Experts of a small language model.
Size: 12 layers, 54.5M parameters.
Training: a variant of Adam for the experts, 6355 steps.
Below are experts of layer 9 (counted from 0) of a mixture-of-experts language model. Rows are named router (the router's row for the expert) and show model dimensions 160-319. Each number is 128 + 32 x the weight over its row's rms, rounded and kept within 0 to 255. Numbers have three digits each.
After each expert's rows: "mostly gets" lists some tokens that are sent to it at least half of the time; "raises" lists some tokens whose logits its average output raises strongly, later layers aside. This comes from a sample of Wikipedia text that the model never trained on.

# expert 22
router:172145164114121144120119090143143177157181123126132156094090152086074097137133164149077107127118104120131183134139124138163129169179169129155076096089100158121106143056101120139146101117091115061112180149157119116172123140210150127135158112082126185133114136104061110070101158111113104143119147160193161170073085116117114130167054093146122118138109124149141114130182070130116166116190102141137088128127108103094146107072178121105069170092133150158051160164136205131115115143117145
mostly gets: " have", " has", " not", " been", " had", " are"
raises: " made", " found", " d"

# expert 82
router:092106124132151119170129157147132160070172079178127095162121063171135099125139134170119159163103094107118130133121193159190137041158157190120137147159069059169129194171172149131110148104107132159137129137133130104068134091106144172105150070137139103113116086142147095124118077097118086152093142114135192173098093112119117178112124086161216113120123108129144094134125044094115100128131140125106142098131158164112046151097106118077106088176139105075111175114124193079080203158123088
mostly gets: " \"B", " \"M", " \"G", " \"T", " (b", "==M"
raises: "r", "on", "it", "en", "ab", "o"

# expert 67
router:137094119144140093199160135142147143088128125059118212129126092102091085066132115163153120132106117139120114136104118113173141162152166126108093147144112146162182074092147186121118092153115180172123192123160142127091181113078096141092084069123078165115158119108104141195128131163166143138126065116128132164175092078101096113071180149167089169153147108127123082067138135120167155124078126117173133130089173101171125156163153144174166147162094083070143092107110114153172093178124065
mostly gets: " Palest", " Virgin", " Arab", "NG", "ER", " Ethiop"
raises: ".", "it", "r", ",", " and", "k"

# expert 45
router:144112125161100084081131148074145138095065163117129147116092117113116133125113133097127102179068124185082052079131145132159156138072152150163123112138093126164147112105129204160145162154167085189144086075104077141107172163129135163146123181137200093164190165148181165179158101169131187093132163092111191173125150078149099105135130146154071121099113055135129132094124138169163119161148086133180129157073143140170122152143084173196080128149111130125095077114122094140158100079070082
mostly gets: " Mexico", " County,", " Cape", " Washington,", " Ug", " Wisconsin"
raises: "\n", ";", " |", ".", " ===", " "

# expert 80
router:099085130022166140092144199083112137144095094122124115149137141139125121088141106112129132136115095147164077135083117095100082190069120079148090116087116115130124138125109129066134084111080077081139090141102111123124040122070167094063152159172118121170167179123068151134138146142112156128103110111049099114165146134187113092107106089129085119151158110122163114182109187185115130098168131148134078152097134191116084124179118134121087113096119090106116144112117074110115139135083096
mostly gets: " Marine", " Civil", " civil", " Supreme", " police", " Order"
raises: "\n", "-", " record"

# expert 23
router:175155136112114122134099093183098109090107156098090097105186101114161103130179164074181124101081124136068156119034156147166113094075173117127147099152066136094111143100171158138087141099120108129172162148150138130107102118129175162127145144104111104099085165124110130171191109113129144084105088122068082108147076118054157140091132098129132137111096121156091129112176052118158139153086085177150191084143101109156127128129135146085154093187140084127148159111124142047090138090082104
mostly gets: " building", " h", " imp", " \"h", " training", " construction"
raises: "ub", "im", "ou", "iv", "est", "ab"

# expert 31
router:120165098139145114182155137133115128142180138093109069182140093125079099075090104085114151129104110155111130143108149146156122050179189113148160112181057144134095115135136134162082095123088167065152095169163117155135115156101165097103133072120131129117097121178113089122103086168136114150069197164107157102085141128114142149112126150168105137189170149158133135150116166065138115137166140089108173062121145109087151108093155134102116127151134155196108122117122172165136107095106097
mostly gets: " \"", " inter", " un", " le", " con", " pre"
raises: "j", "em", "sp", "k", "ter", "man"

# expert 71
router:067080143091143133108119157093153136151138164110136091127111098124128145148133163170082129123151140129094112120139080128118116154127129127117140131170126165166158141121104136112103126116118093131112111144106150117150136149119161137115101126161111109180132130064087180122095077151144165123132094187096127119129172179163110054138167147107057115071122112181164090091149162131071119168142163157107084143124152092123101147141144093144189152195139124143064108120144080189181116100131142
mostly gets: " Robert", " David", " William", " Richard", " Chris", " Mike"
raises: " R", " S", " C", " T", " B", " M"

# expert 20
router:190151120158181130138166108094114140116175175139133130154185155110133128123128132143131134096102113096082159164159063192150146165146158137122106141131094073105179167092104156143145116121123131113178130126152129136119171098147081130134098181118142131105109193162133095112201193113191111142125061083111115140102118162088185151105156050121113108139079091097141151149148145168100156134173166137066165138108071076106109083090129167160109079131086174067106142163129154131138170161106070
mostly gets: " largest", " \"the", " earliest", " oldest", "American", " (the"
raises: " one", " and", " the", " S"

# expert 43
router:082179122110070108153125056082132113133124124100150171184160086121111099067086095052124071145135133128107156190103099078162174128112120101080130096148171066070109157150157134137068118170172119139095120114148174166091085151137144139092106105110110100060101104162142148147139144131136113181071129155149128117125113098154159127137169098121128103123150129095142092106141109075139126105114129136120154058110087136178099130070150117102135127140145132160086175088142168098096140150121131
mostly gets: " m", " fe", " protein", " cycl", " sm", " spe"
raises: "h", "ast", "y", " end", "am", "y,"

# expert 94
router:174140114102160114162181134078139137112110169106120057173128052075163168136130189108094082098095086161132158107118092172110100116131117112136102095158107137171133088153059153115121136161130148163132162198127092156168137111154156135180087113145113087089079166162092145164084141157150165145123128146146154098120102139159150128104100081116042138139170110111163086224083189093162123119166185101174084106129143089151152112203134155116153056111146133146154170139088146164161147103095113
mostly gets: " Love", " You", " Dead", " Night", " Live", " Don't"
raises: " All", " On", " Is", " Over", " on", "it"

# expert 17
router:148114087112163085126136172100129136114187198098088117093152130098121103138130133119159144160175122118174110148106054104148129047120158157148110121160115138156094150172181157160075126153136100120122092135131095135079157160114159108106137075122129173124097111146180114149156167209167132111079123149089108141108076112119110148077172158132161176191102128189150118118137185195135114154107141138102213142132109090087155105196131091115150139163115094098145124116113192167129139165125101
mostly gets: " Catholic", " Communist", " Roman", " People's", " Academ", " colle"
raises: " the", "m", "en", "d", "l", "i"

# expert 25
router:149132093117152156070170164166100097151162111099145124140175142095145132145081188090096149125124107096109094117151058111173090152151133122132104121025172155116202159084092063154099075150094150085114143115160092153149116122113166101104149158098141137134093162125146074131184158103140116071151117072082110121145109147145119160142136082068136154161141178110113105092165116115179173092122103165087111096103099130121059098102134103112182138122117128081093159134112192105142093080105097
mostly gets: " second", " third", " first", " First", " 1st", " 2nd"
raises: " and", " half", " st", "-", " gr", " "

# expert 2
router:138130116130151089104110065133157071115062198109097145146147146094098106112162158085193135141134150155110212085109108161137166127171154130133127153087121181134142125090178076147079124127139132067152149148104140129148131093146167078135073116167114188132114155203134149133153163096085084120119086104137099096097168141182161165077136122140126124183122124110089139106152124141147149099129080168056186132166138105077149072112168099100134114131100124168154102146155191170117139189147090
mostly gets: " social", " economic", " political", " financial", " cultural", " scientific"
raises: " the", " and", " on", " s", ",", " appro"

# expert 35
router:168110117165173100127153140097183180104099159098101091098097101092182159124097188140126134132131107165160145074122120146120114101139140147148127107136121139153167094133089165136143114147152142110115150158140092137167125128145172102189089111131114106164119162172073127137090151187125110131191131152168132120149144147113144153117065122127032137148156174117178111181054177114189126128168101124162093118098144116181114129210129123120162094076165138202138114111134084167138139076132138
mostly gets: "!", " Love", " Your", " You", " \"You", " Don't"
raises: " in", " R", " In", " on", " C", " and"

# expert 40
router:144130121169165188132123161119131157129132124133094131158143138131141104125126160094099124064102110121060169144142073116148129137124147118138115119130197155153213161148152165187132117130150087110120120140124093090111137142114078127123101099087162150102087203140128197103202156109142117120098113066093136156113147144158125140086077032081163148117106071114107155211145155154118183118146128143083067105067106119068172088151111084131054126133111205107149135149129164092137117090147069
mostly gets: " century", " 1919", " 2026", " 2012", " 2023", " 1929"
raises: "-", " t", " to", "|"

# expert 5
router:175167093085114116127153121140194229143117128064132131178105084135160062095122119130126072161158123097152107172099144138188151102116154123104118086175064094129085111125173121101112140137141092099111125083152088130157177100098146133079179068110097145068117096162193109099137085147095201145145145149145164099124173134135160139135168087133100153170117123146152087079088058084089136083126149097142170127150096193113070148113143166050161157151138121107114144108166139139131121147118122
mostly gets: " ant", " bas", " reason", " heart", " ball", " wall"
raises: "/", " |", ".", "-", " –", ";"